config.toml
router_score = "softmax"
normalize_top_k = false
lr_router = 0.00131
tie_embeddings = true
init_std_down = 0.0
beta1 = 0.9
train_tokens = 272200000
Below are experts of layer 6 (counted from 0) of a mixture-of-experts language model. Rows are named down (a neuron's output weights, with its number) and show model dimensions 0-127. Each number is 500 + 50 x the weight over its row's rms, rounded and kept within 0 to 999. Numbers have three digits each.
Before each expert's rows: "raises" lists some tokens whose logits its average output raises strongly, later layers aside. This comes from a sample of Wikipedia text that the model never trained on.

# expert 4
raises: "\n", "-", ";", "ige", "\n\n", "qu"
down6:573520477395536502455408582444426496544513432567486531455441456481530539475478467508456612474438519461491525403536569497504392550562514536500440476479467598483501538480475469522549525431478484464465543509399518437424499517454578546538459499561574447450464599481500494586526460616543444539547529483523471548480435454566553512514499524547414458489487407402545516431572497562526549523465
down7:448505497488540500532481562452524582375575473562476551416481585451506550463494456459509514541461546462523544449425434425473515434497505524465472467492559512567499501513484503597529594562461542498463442559571550450509480489411577450496464480502448486543502539439466524505503522562501498470481500473557528384507534452399412529541552591594479428427378455558499417517560454596500533436472
down8:526492475496498493496533477542506460489468587444519486469498473485577530440526494418516502462460499531483528493572484443462640573400566498419542533423445547527536530452602421418499482527458544384508449441502510568489536469545589371580491442533436475577519496509548428528411549461538543550443528551581490473521456458539596468421500507475586533466467562538524514510397500519512565531461
down9:477545424480526431537468437485502518551520592616468544551576479527562456444577509440517482475540564489446540435299529463541458589499539593543531510539571520502504428454560501499453431466467451468465460537524347555382586538583526521475494474509531532500523451587467502478506535528504498501539441454496533510524479487472511487553545511451455455476483496542559412459479418554504460473500
down10:508420518473471460493515605468531531553462504535575465481514520505522445553569520458411506473492397447481502453471571530456533490550460493463462531507580571437462498528527566565616484409525500515517516531437560464589392607507506484421518506491469506570536568342455526493484543484480415548411505505528559577545515509467537490533523509404403478576575457488576496457556566508544473527535
down11:489454392539492488534456503558452429468432437422471525453470500543521463534463496590493504471398545478548473492506436540438512598535372452532452557468452535496438458436441416448449492517569534460485445563499635489493506509442557535453475564583639493507479438513488490529577494508499432518432493451505423537567499556550551604483506484428531423436500504558504491522414529495457511535536
down12:496549481537507565537501442494552490486553491522558487549501517498400507497505561475595429420504517472423486474509468462455459513477390584454467470447594479514638443437521497548611493492512554471488554523523566487512565534552459464623554521585480410580571444491495504481459434543509565519536518510539548527493461461485533474527654452389523432475551518527538477480569449431567518505552
down13:531435529496455552532539551557489519516475452500478456460492419438508462541556519522528553484488423611437441580511453493555493563653509376538510468539473549533530514412581524565490521463551469575472534506514598486537482521516531458471447482452531502561529525554444561556548456493560582495563529482512498576546516461470484476446447417498505520489561510484626487440545458620399402448517
down14:455496470501473559449542589450503419489467490594433474445393476478490418409471525471503515537454566480536587493484503386484547514519534450519636367568478519517480556441464460523544519450494533546438426478533537471470548460535554457484557551546570541439456556455571530494413496569546616474460555517477516525548550455518523570503485494580493471482399554457495561521604484482534503454507
down15:530515514525492437420532442514563488497477618417495429554546439584527520459523417509542534421449445405397480504495423504481473499446518546481486473430540571464534592490492457503461401403683451524511531493488509461494553516416483454496417544469525498523484478408448543437520526580451495516614481514464492519567582440475464533468422568448456496556488486496443453494505492522522543510503
down16:513471472471506478463503402474598538491479496604465523349598527495583472461443422542539457452500576511535483546539554509490404475571531488452495513510493556560461494482494538579532440445444494556469506515483451524433501596552450576483478463560476510606490523523539585455440494508482510423466501613651507531463532503558415585520497486472508511489472489494552528461413427513524533572433
down17:499529479429526488452461544444378486445564552480496496569559427532540506526502492486426535496518470538519590531582451533592481480587536527525543494505486643478544489476464484530470562474556549462454568548450452526560514579541553447473448473476467423423477494500467442599503531576424526551517519495436515469574485462525442420488557498571563514601531577511526545464535386614484453449550
down18:466445468571564480500458565557504475463537552457441529541565487444468510431506519402476556411580491458506448492536571506444442529539523545472488449591625525430514481461494517576425481540438473480569559488545480539586496385442556444410507472477460467521463572508581455507474516510534554432588458566440519513584482511558463449487537470454486486489533512613475422433526508431443438406496
down19:457471523558529450512513455557512506486454451465496517478422502425643451498593477456601419518460465561534560534563396586460457492563529460475520514464443390487434514455611564400533500465471409497469492519582441512501546530439524544485478560445495487536532482564417399486497518452537563584449539499562495418496515478535486563474417489538494468478503569550584519569506527476509443530440
down20:459500464558498559475526527416553490548514499521517510527499515574533490483530471566448519449460550476439514531401432471495515425558422548496451478523587520412432507445477498443531479531375492562443462553398520630540541469567437481559535524480415476581541454571466474505553558508549522429558506467435522540552504460577502457405488473495387456562583452459553497521483386463468527564522
down21:505482462517571541495497571524464571558536517534523591442521585468553520460533465544492430532593606427463526548512585463523516558553465448525448563500472449518559547515470491527496381491543633493491416543511481460453526526534571600515513455461543524490539488674525582449537517430523506470474533591508507550471511513471420424547569494528422516494485562463481424490465436543424497450521

# expert 11
raises: "ight", "g", "po", "mate", ","
down3:447637494531536456576489424472469420532549477591452491552431573596502430550555604453506549494500550426389445503483458510465576525560468501469449474509479508516507444478433531351451519518475522417617519508489595525522465533486427461572497466548485513573501500556460526511488463487546486525489524467490469563457518544574470430465578531580502564484448480539511483489501557500579535401540
down4:397455448488525476508495518600505497527463455609476515554398481467509507509500591447526508462471456410348524555465522578502583491424497491460523457504429530464512527490467428593493542457492453565486546565571497519539567543563463470492538484556547502456518543497599480352477547458464440573486408457469463549378513507452546435503500543543482485495497503475482470488497509495518517507351
down5:560430482463518487515493527504552519569498489543426382453449550569454519548531477495447532426551462503428501507421472481405550396543564501476460489431523595487517418448537536473501563498568440405480500487417397478467508536604548483553468471495552546462418489379573561511560520375520514428472484520543497589497527441516404537487486534475555499416545499465494496555509458545491544544526
down6:464435510466535532500536494587499536433486516381433399489507532511486509461558577516546507512595553502526490370544452520435553512497580505485563510589502595468583541486568478469407511506518486482529426503452486546391531540485589497406529537602541536581516506561450554542536484446545465545431493459453511455492593433466566474492494496599518427534525418551459546445496475477522492505580
down7:571529482497451477460494529450551485481523605555378476442432588637499509540482418511545487522467488505453476524568585495539522507414448411493523509476625489509506508495442535563474520557509459551483542454520558557514467528531459474466453502466538386570531486507450590503495491480559507518496512536543472493565433529536526513505441444497461547602508584350590469508615445484582491528511
down8:486513532514446572436481554437559498480543472473492497502534450602457426513503448449530532492496544540495518406500527572434456499500421447463474482495569444439497483415594503526518502553499459510446530494489553578517615500558629515568476504497519473535419519518443463512458503570475564532571422443436446524517435517562581486460531392477558488466511604447460496436434584418455374504451
down9:516591445461578455404454468525530474515484497457543458501486555453484447502438469579438490422480460502429388502469495502490522523525484508622520507549539461501512456465548557415532556389441502382431470597555489450515463546476443464453483563489464457437421496500469461512509417444551444460499528535435507556507444556470556422475339515492485436527517438578473501513449506409516483471570
down10:570525506510472449536502455522525566442461540480468460528486611456539438429515522524571500495483433538565579532490530355486503470428500493406483557510461475503494445421561432473402621516570515526441475529419589556481412500464589513474553543497532504495549430548547478487537459449496520565579401456528468445458541543480522486501569489552518447527530475614457553573403509480465517532570
down11:530452531445500455562443531564574424509564362571531464493549571546542409562394350485442557540447470496490601523403504503472493516503544556431510450540509437531536500488459559518480622424469433570433507503512461533591413544527498562475441489494515478445468511524483462497474469508547510523553534464467511468532483410556427546538443488537494493476445457496537457380536526500511522505556
down12:443488467561525494498470472507451698520489473534434540473479478469484454537491612552470527511488515595443561452585534632480477413402594532529438453465489515512440475623497528476418488470439513473552472437478439531520488516444512540492601445489418606446499493518499461557534557533588512478521506558520458446562531602475577399537478529508499496534499473497520490535514475490486518472465
down13:555556577461501543543533517558555514533564437504573541381586576446466490530495465483560626518569422519542452482459470487538488503411519433529544465549478468504416495454508464479475538494481470446614483548393514443463480574490535540457466482534515513499481509492449480438528538580519395489366494495510535426590470483508491491529469536467561500441471504578439507507385536488487459407609
down14:527579418532489479571463431357525498542491509546496520487484511532463470486413572514563445537465419446532441416483579474542539599494545421481546377526405491540598535458537551500407504462461599450572549508515410470567520559530602445522520476529447511522540438539537477482518476508502523556453437533497475517567485464538568517429478475526491552482550487481415499503528513473456489521636
down15:500557465461525425546542560455560531537543485552443405484508485599593493486490458465465462565416481557537483524550485459533572546396545504428489495542486567550481564522578515487508576512509478414508513542514465532509455473518588506508540416474592586543565461506567548413607547506488569411429494569468526583512458541563469522450495572465479499563544529537466557465413576506500571596512
down16:467474491490535442494503471446394468478526496558509432533472395488422505557514405593447650452405546576501406492496548594491576335445511507447495523401486564560467467527536434480591459492447508534494462496528572553468425557428524430557456471474470536528481511542571575546453511485462481425531544542483517459503426511548454443480480463523457506505502510516453484458508521466561509511446
down17:448520462497503452546519496350462444540544446507584434518600454533478510502461639526579510522616455499581461523472587455510422480492481495450598508587493452526546494430453536512491493549454455530501486544473492478498457446494539500587523519587453557492518409510530495496457472526425358443481565457437521500533488543401535525438531530422542499490474503474467464543435613462488488530448
down18:465482408572545490531481522569513497455473465465432461558534532407465581522480467525509588492494452591501458545527557520553559506525501621420459552493530447453492453550505551445489570497394466413546455524491556419510583476519590465462483432482492552438615590461524533477528518535400493520547530565588579425508439499405548502497465522425505503500542518488470462405492552535428469443498

# expert 15
raises: "eb", "eh", "am", "eo"
down3:550515442543531494508439489650428443453512524500551351463411524487534583592571499500455353509511467543608487407501501506526429481443480576433504470547448523434446571451517507439503498504513525543445549453545544475449458503435522473432472493548485543440515468472556490448534563528513542527541399526481471536430550533480532463462491481526519494455488461544400497553534418424487453504576
down4:523545401484516505450563468479438553535517512403502445511592502500520532520523535551385499501521540426438435497583620475503528553424590493484418506539329547468518496475533459516466481461501516472555543512493548581537492536457444525351566469362434498558481480541566506533525509478412518449471465499468477494513550503472506476487503378487516436571542494424491499530526468463465566500527
down5:492493628480527515515475567459404541369567526605460519513579525475524609440519460509403503458453450483511507494378511507494525543415520544493529498521546509567498411422557489527573485478496442502476465557484439390545454480500526534425507573462534494468428507512561524527434489521477477531559474438551543470471531506458471467521545385577484426510548531494478462588530562500365457500494
down6:549448450564504492511453455403502580489567476468449462414503530511356534449453518465497596529482539505460545521424495505450492459542528442559428576585460608500546462489557469461572450568498486496492560557524539496450438496559548407448537558525444472429547513543571484465475495470436427516521438508382543525528478431527621501607529475564422484509543554467508428544458505503538496523530
down7:452490507543490548518517478452560386398466562432596561555455582443528562501436533555475423516490509468391480520480477453505430500509490421512520478543538507414504418441457440481509372559519528510629430535500493460506563507558524608449524537472547562445509496480584412589544463561543600552485563473504489509460527505498521478497441519530419522486578557502493457506505544520588547478516
down8:589548462511576541492452491564620442466531460478536496497448438455561478612487529489518445460542551497550585447445449501447633519517580492565474532488491560561526500480455497494421403495537585563533485439560559527526495512515539504584603479490552488514423406481464470476523534616395487502387495576539536480448491496428508552496506501551491483511562475447515535565402525500520507534554
down9:466493543527509539500419453608480495503532425541503482522488409528467541593334518527461443528421512411515541547479483575500539534498530508478532466482437564495494559472455596519424523567550547502381463495532530580519530498452596432498457447587594599451498510528467558473573508452548441425540561603569515482456445474540564428551506487456547460538501491498552529487506515537482504478576
down10:503511470483517420404368526488476567549544479524539443485455531538502545541489492522464547543513530516549413518449646508527610525508462620431489502563575484604477543536522544526500521376519496514566429410468519497510503531490511494437461534427517469544513550530453489536465541446563397558487486523507502476568488445478492545526459514489352519540483548389477428526489536533531423564456
down11:471477518470509454517572527433456459511434521471492453581556537478558489516478553454552443478548559488481532565502581455466464527531522476547501471502491578453459455459592519507496494488531484543498425501436544615424548504543546566588521451568459470522501447499586538539519432562498454441405516556422570403501529520564390456444487497467561501473545488326550519561413459579464573550498
down12:476438487500555520556480367449493540606531520513562516479426547452473476482499487432514530450509507434440544465587475580531471474479528488490515595624436571440455437518525487425470513494551478544468521534587479467510513637499464577569445467554449568499557453477561551472515443462594510453478450436464457418534518504531486580404534501451452467644503536497544546486515502560477507438506
down13:464561483534469528466581643503472490557524456446531406460534479533463513516464494480552397489543524521442456605455506537505456508493539521500453449462491443523462521399510445609553540531538401528595541505523499499423450519499444436462490495456590489511491490489519634505404472469496416510524543503504524572491480548573461532504503539591462406403531480400437410483533484561578487503453
down14:497459512564424483523387436495492485491490434516445507519501566541498531512396461535533443552498453511508507470464516483567601546367535498514457408473515493621584463512488550595593566503457485473470516521531470464531499437461563431490472509418485554403426446521514511556431553501527516542526445491525550592483469487563590456524521553555570570430485458517490574545568544470420493585428
down15:379449470527579569501472447513560533544592514466431548519525582553405522463523587492468520480583544452480507533425408492482463451537581421462507485421466479492499521471538514470523509465501475496465562539455541414507491502528485501467444585532426518468601480500549579507524494481477511518551504441524498474468558532462416468593520590453612486617481565525538508573530414468527590615498
down16:537520519461497454486553505442450487438446507463525525541548484588499403546564444551490554454501457544468616436444518613463558424431549489432340552494548504495582558595475501556526429505510619486500526435475504450513516520479511550619559423507493485541474496482429574472502441583479490493490562436455479560517514548495497490499547523534461537566482457490556458491430378505436452493484
down17:474513511599579449475552491503433576507394518471470499489521531497493568438464546464468453381548498444478477564504399506504438458499499502502475413452470550568481474444555517473520521538462521539394504519419407559507466551402491430508423404525498517503497485502505534450491473567510532473532362463455504514392567561529586477384420529544479547472487498485483537482536513448489556401591
down18:496421505565382468522452501495531510461514526549525530432463524580481426555520388442516500468560571477530525405422597523493553532515427588509545580462485448450498529512509553441570534561515481460556531526435596384570600487511513508502587558500475542489454436564592510533483482464503523505596441433571499485493477489504562440528517441560527509521548378499436529471503493495507468556415

# expert 13
raises: ",", " and", " in", "'", "te", "-"
down0:530507476479525469453446558574489442560403468534463470529579415481550557503479522583564451437564438495521579452479505523434536499569548525469554569567578532530496509581499572514472421468490524453473463491512500487621531564452527501504662504537453456479447453587575560553501470512547418512476523443517543541441565472505621521436522531404552505588447547461477468434479477483486487470550
down1:492450541579535453485542454479338488515441486449501578516590479579531445472435456496598547523469497631570490446498542501503522472546485488498461510439579560586540497502543481437533498474414551570564472550502541486536492417556526514405553523470555530495453424504506512528470382509441530425427470524541501495546566459521456493434553484591563511522447506515535542522440422512462611442495
down2:532457541513569490360521472559526496481448516471426529581515521493507530449543436452536525525549480444469550542481544513449479527536410534343418513518552492534528572475542445434565544509544533543471520528479462567502514625586484482477366546570565443529512403428570516494507550497521530605476406496476539411510461484480486518474437505492504432530558514440526393498516549522545546557516
down3:538538462489489453472468567491392528575445568547541496507606500491463443504546517439468483575504514486552548553541493502519495486539484462439411493524514497587460408508450558398580585540414511472535378430495588533518522523450504530483570530577507472525423460434460488484458515505427536562436520373546453442429471453556490557578597531446427499508390484543484440457501538474502505500477
down4:574548481529525460483423521412444587538503528535542518463555515514472445473448601526532502524523400587487393521491429514513532506394491509518551466388560574457494464477489408461527506631453431455483551537428529486478506471571512568504387485513544531490482484425467442472539484526567453494481484512543409462632418509532461473541552481526539514444586465501576475447443467532507471568545
down5:385510531499491471536595551516499507487512467564515486440558522511430560464448422476489503525467451477604496439562624536457562534463560550520490372414497464545445558453590472512594530432501482481427521561485474543505535542452579409476540606522537520476414572480476589476427447455543473550453516537470471470470471573551543462476441483434495589490497470483577476481549558522512578542487
down6:534599439488541609568488383508477499505560539534469507549462516467544591568552477459412541528481508518501513485524484560436435495430380445516489535511444495519544542564491591547478504437484521524417536489555526411481567485590587540531508473546441445413469397548434529539396499498461497528438499455477488446421468415440520503567400518490568476451465459479555553485499467506545494492587
down7:508488412499497532530462584541493519518431506454487495551519526549465439596586537523502571458590506405451531479497438500486536514507489465448604399520465475423513535401514526549493516451435618405543501504390478480524471477484421477504470510623580509538499523441569486552569532420416497493524599495497485387502474578463528485576431491441472478470548553500425475432485509542530465524446
down8:498478430452493430490584504445568529551514544585516382589526440570464599572474441414520435424455445553431549443449459574526548408508510509519466494498587452571431491559531422454466397531545439409490494489458565464486537440519499436510574473525473502575476467508457506563507422517518454539550451414463531512526554449480513458488575463501516417486518469465417520514535564539533550544464
down9:546438461517476397622423423487471528518502520553591651450501480506595450476527471537505475432488484526538545479502437479519519510466488575511446469526445429454431367406504504485570535450522449606571540475480525547426482509495530529455470534539521508474466501467555514509521440528565524504463525494566465571482509373447563476451652491444474505457522505545539421449445464495490496480551
down10:473564568424463442617534495451452560445555514474441554562579528555562412515498561530542524504493492494513477531460443464462491518467548454446456495461608481516532455492476461597499482544425450499460420433429513589508453506469552452480491539498486518551451360484531603528550542470496461481385522438599405522398503551486477547484553549405477427543535527545506490541481502462493564437519
down11:441531400526480465513583538485554492463556498528497549509485467553462461506420550463476507510542484570433509565505504514515487472599470494516472464437419554632550459485514430501612500500514474465469572595509535532588478605434494469541512556579580462580439452501526391501549526550603487509520509549541529399546620562483596468509564523500512500449535467475468432510549539491495424455557
down12:441502548471360425401471502426448487515548544464545475508413570528508441452452508539525516367537531507494492529444520480523515497638483490485500473549471477537522590485456484540523542443479421488482558618500568473500449501577567601563505567584576526565483516425543476583566457438495485385498463431441445506504474581505476507471546418572529550528555504525540521531528506513516508465478
down13:457516623516461404446531467489552548467507487400513538474501444452489577566442463458532538513527540520514493386542530420466501425393549509474423535406475467501575436461424524519477487415491494438474463523507508475526381478509523538515470507559483502487468480511454502532558426546474408514498511611498535345433450419511493523535439469539494638471520557508528548563501528522494556538548
down14:549453495534458537467578466381534596405558535508590513470551515535433448483420476505502525498518421491558482491471493554507522606490498378423457550462452585546556517453467488477461538460443468487529478446496411387480552490534494578456494504465505449440541575509504494540520368574464481465443563490486383505495477483534440514451515445577511466508533525449603524558472510603437508517484
down15:506545473537510551502473463533511523485451463492540492518418498505434422500495518560484572507431373493480509439395495473561605522516578471491563486500556456462583461561464560426559528475472505485467488571506517515519466487455496511480486489504506447549450435452560524526580612580419504440535544444566527553508523565552501476427672505555520495442549594506509423504581527392498566423463

# expert 24
raises: "\n", "  ", "\n\n"
down3:344471460585468424587523498471539471532468473505385505449422433511529505481532521534566443492497571509517499603469494496472479540430407450487468421550486480478506488406548355534541449518550576503623566441504483583480503502493547463538443475438466510452513538420493500480513488506443488535549558474577512489545433430485550487559545540469584484506482418523447409460542506443489447546488
down4:517570471538520565533469438517457420483548483470369464588443410530503389448517550459579511597548533440504419564444512498483488491523519425522440471448573492487582462394465498532460429532534465505442529508518424479494627524517488452508475510493499546505499526492431542440458509467535479567463439362543462538549512452552599537515508524486514444521557356510458475434554484488460511456501
down5:471521495437501511519511596523502555525495493546446541497409556431438498518515530499551448550472546535500502478459548531492444485604483479487387519493553474586457475379449446531556506541552345480502477496453516477422527443542421517468476526472454463427540497598524512431488656532479576498457462551477374455501517446551503478408512418459539483548362490489570513492489501492501515474528
down6:459550402453403496527467590526495521451579484537521544466418595507469511519492479495551509538542479422496533459481500479467476470468536500451458461420374550400464545533521472497490499525520563486571475562424542445477507382528548456694424527508456550453402537439597460504492440519465463484503483515486490387497588492553530456482458519484502507525543435594489483486510520447463566471529
down7:500458554518524550521610487517520459473516502494476488556458490535484569487566547553450535541494448565526437564430496568503501531522544485554457546580468457524507402464577550559463495452543568442576573595568539462557435568532509552503541410568539515517433403467474491443447386389482563477445518494497501518492357470602551422572509552510502481470469431545514466495565481542514490564466
down8:441482406534474566498495566476476383482485521454460439498482641404582562466514519557495513482370609509530407565535485477481477491528569420472575474521564542520618505418548534478443411492460491461500488457508492440531500507489443481491485589479484480432525531534531502560462521511560501449491518506487461470473520590434486457526501591518364425420486517470441551521496498535573531442517
down9:502447565565506387426511452455476464466393453505437431525521589469542513508406543600521456459526462536435566530443553529559508555490453459378521562587505445456518469590461535476554477503535499464563611448498543515525514449517471548478502562515486493545548414459537554466586484514417544459436495421535505518445445469428448483588379519518415458558526523532528541532487458479457493527504
down10:480539545520506554518555464491507503433469491451536557538559541584485506488467405594443529526444582454474541526548616504456540470499441498484562480456500400490512532490457537545558497491489397540472520514415494515509455468529504593438507380433517498549494487510564542551523391434480445476622500484525436460538359484523470522529433524528476509580432505473576490504486452617440450437414
down11:473523537473570565566501569466516537523552435663551500448537573440492482575520559523572518487501505552493525586471466540446512511421614499545393451543463478540485491471453471498505574434497496472545527501500592533499545456545488539547430439517495477596444556477443458570508527425401472450473493592416450507475490464408527432502546424547489586470472498565512503572583522485524431553470
down12:452469502566506523448475459503463418555487592429527492459482525441443473411554585487530543609550498487385465539496526565514451540521510497489488473475532508473491510427430474494407527501554513549633520525419549480470446450493492473483555524472463470469489395426413622538471453449482508586566474386476468575483432535489492542514503475524552411559568412539543585467449455491528448552496
down13:524536426487589570432458533407502506527545518536487463541545559598455506573619544521448503456463582512509442477499515497560535441459491519471520469460499503482542485514459547440502475544489565611558503513466471574438458457488425454625520536537437528594459478427512445431586420438504569452472415421538574467477531468505444447497595493453504495439532528462500494515425598536560529415491
down14:456549520530598531444551472527550421500515495543474530583480501523476442579544450512564478522533487556433480464487461506420496473469402467549609444493514454410499511462500488414546508485396501443483477536537488459543444543538487435388524506536462492469482464512522471452575510448507384491404488544472537413448439451512537460495474522503490341562434537576546441448582490524507563597424
down15:486545531539485513455512535462362532454455491507502507436561474508539604597462497556455525528580551490509473508526565467479482495527595468529475512466542410517573526471509515431518540523398451570455553496517605533467569626429549444483464426576379504524452520452539494620439562491510555465483503407461493459501570501505452352498481559462543464513480472507521469525435472528497541477559
down16:511463536608444560467449432412550551435544498492393510530507526426534527474501560485473578436555509564520613567567484556472571504521506548516490570459520602609489469455489470559532539485536580487474466489492563452511514496442425522551537474542501475584525525484477517532633444527461484481505550540546502392493505473566509574519459393570480503525468481570501389440507524549445570538434
down17:482483525479511415624548474477524574428567441496521607460596466463516552420537507370577492477494461575432534400464587476529542560528479526531443513547523396468510521468543551489495561548518562528458542439509527430591452570463509445462491484455597523532436466457517475483489575550474475497483553546535501436531502481496515486500462524598420442454486510454488538435413457500559529545391
down18:435591545494442375477563530482473409531580519556428401511478522513505471517464465469594573499499552522544506415473503427471497503599599510532472439472629555541379531496549563467417515490459571514479477538528527500507471463528502550543524592469374503555474470551431485469479470417604534481511537595509491461489519518506570529482462464491511479491437459578545522467521498564547527569530

# expert 23
raises: "S", "L", "P", "M", "R", "N"
down0:539517545556508595484573520566464471537584489513568462412471514500490428467561499554495554521486476396521530565493456367520535500445446503516519637545500461443448572463460503538536507541507530502449529543452546477471445505576534464518475637569458493543441395475543529519502528557519466542533511463429547557458557512451498497512440551445449473475576426443483442573413527459450538495630
down1:449516454451554517551532454477446498412532448416542546457468502525437452454484518612524558476553535517488519364600527461482522469494550468576514499506423473463439565426464550451467560518499488487519444512366453477429520452489476501477562521529454529401599415491571501428527524461521525528424445530410484567430550502528455455470481512429436502434404428510544568436483460528451511568488
down2:525468564485551451564544534488566512561598497494522633491546516504481407454479466504526389610543461534515447536472449508444493513540516478514488550569385451497555488570563459470452482491527540492537536445446439411568492547424455451503405495510474416526441434458500523468445427495408517446475437479550564487466446386564475475532556503565544528533427506578493486505466453452397504541452
down3:418420543560474486553552558433439545466448450451503434604537512414634554449488434487541458523476390522576511455497521513492517599465500481525567562524463466485497550507438355486452391524439438492495538472498520502430587524439586483508460470445472532477485492532540473534589535468520469570398497451575441511453453499538577490538518434571494451496514511472505550524556476540449453452506
down4:534381507540522425464454395467569511529420491451495484566461584464551504513518478595493476548463525596452534538461476510529501446433436479508457501428459384525548515577439509541568517427520554564511512487613461460534558479558435467455446467505576411565446563539577543482540420524493502469489477511528432547483572518503518456462612432538464483465385433502538501462431544471502526443486
down5:460415538569583447466561543455470452485546531552512476581484534418502424529543504561552542522478518479564498483472464452488565516491595538564478502479467584507524475615503437507450506475458466564389485444579576559609584521537594544504528471476523388549497501449473481498496459510415530551464516494454460549501545560581518426512506519513501635481569418507526485538427488459558469432576
down6:528521423505400466517432559547444536502409483429539490556542551400479571470456516537408528566461551510465419461500509523541488440491525564515460529484499464458563437586512522456498486489517597506526483508471510541446465510372489539536499457510512407547529512521442485560434462509568496423466552556563589574518484506587536500527369530552600480448570434592481539561493507444449429468554
down7:433536558512504510377485506421463517494462431550479582522487485463511455605537473483404422538387572567363430473484467609546520482444551529466509527479564504462459417425582543464508559500522522446536559411468490495498468563501511535550531486467595517482456455514425504498491456548474578529431442507499464521494396466452490491467567481496451452492549505523601525464492513488418410472574
down8:514553508508514483525465534523457562494610418467474503518492597563557428532520470502522528549526551482580523546420441522583512549554457427383489514538577504587469498515544512486567553426461578467525547502529584440502529487539568528490575364469436492435500447508487521469463467457464543546377456519460505480546472420462408569496468441483521590526521429438545602509448536424474463521489
down9:478531510472545453464512596471554549619539528560465516478431470451576478535487541591414560497470496484581419579456545504494488512463423439488540403524568493519551500585552507479431569587489455386548506488482551534521537459525419500535527528584449455556505491521512603563484459479547447491449418430458529384537563485561599509439464507566453493483524448450579501527512495532516518578471
down10:531508456462538453443522494422448474568454534397523562528541496487482441528505502598504488571471541434507481541458476521535487491440568551491490404375598453577493564537583555497504460550508433510430473501573554465462437517475562446586503506405462567507410525500634504369518513486496479459494553439502467510489402477481464560488581450435498484548537535530495491502440474431442461552422
down11:561506579535525625478507421562513483529452469525535499531431541537554437520482456511511559453511548518395576481502613421508492575530621496577539486383556463500584626469556424496446434498518500449542468516476495459468537470591518451598492447519542466501493376550498473479548509479445490569479583444510505456512444534508484400498547417533459537492485501481530526505486490440492581560494
down12:534475426540560499436513479559523555483456450405477605518516506460531511452548561535509484441458495539610493544600444517502443499515505554511492473460549392502553526491474429533501458550595479495448562447546485543507446514564471524582575531581454458510552462657445470532639500439479542443539488512514521639479483568545554440541454518555515506468416471426521427553499470496515508495480
down13:468570429494443575429437432535471485531530575502520526532431579464519441500473484588489522463579525567484530518520469502453335522488469595468578533570492482580501535529514442444625512519542531451363523530463458459472500492394495535394395437520428482570537510502511518510507499535519503547425410462488460535564456501478440455543494447457475487483534456449528506548482411504461550445519
down14:541536500518435431491534484538470504457548457540447466585445529527511504530528449528380488381477561507443505494475581537452500524559508550506457435414479476529532537446503479440490595526460479569490516478443458535422538496467516517418443477492553420471495539481548430391436511540487493512477531492411537537575533540491457457492479592429649580498494503473459563447439561372408581482469
down15:539480419499550464492570463376540461522518507535557520465507520613380577483593447444548479446474478400546433501545540478507552511469499473538532507567571498516627413544541549509504555559524467558550499557481442494576469503457457467457433502528539482493412484541427568516429570506455552482417508528568536444514499456519584514471501531446529544480567463541498491535381517600501534586521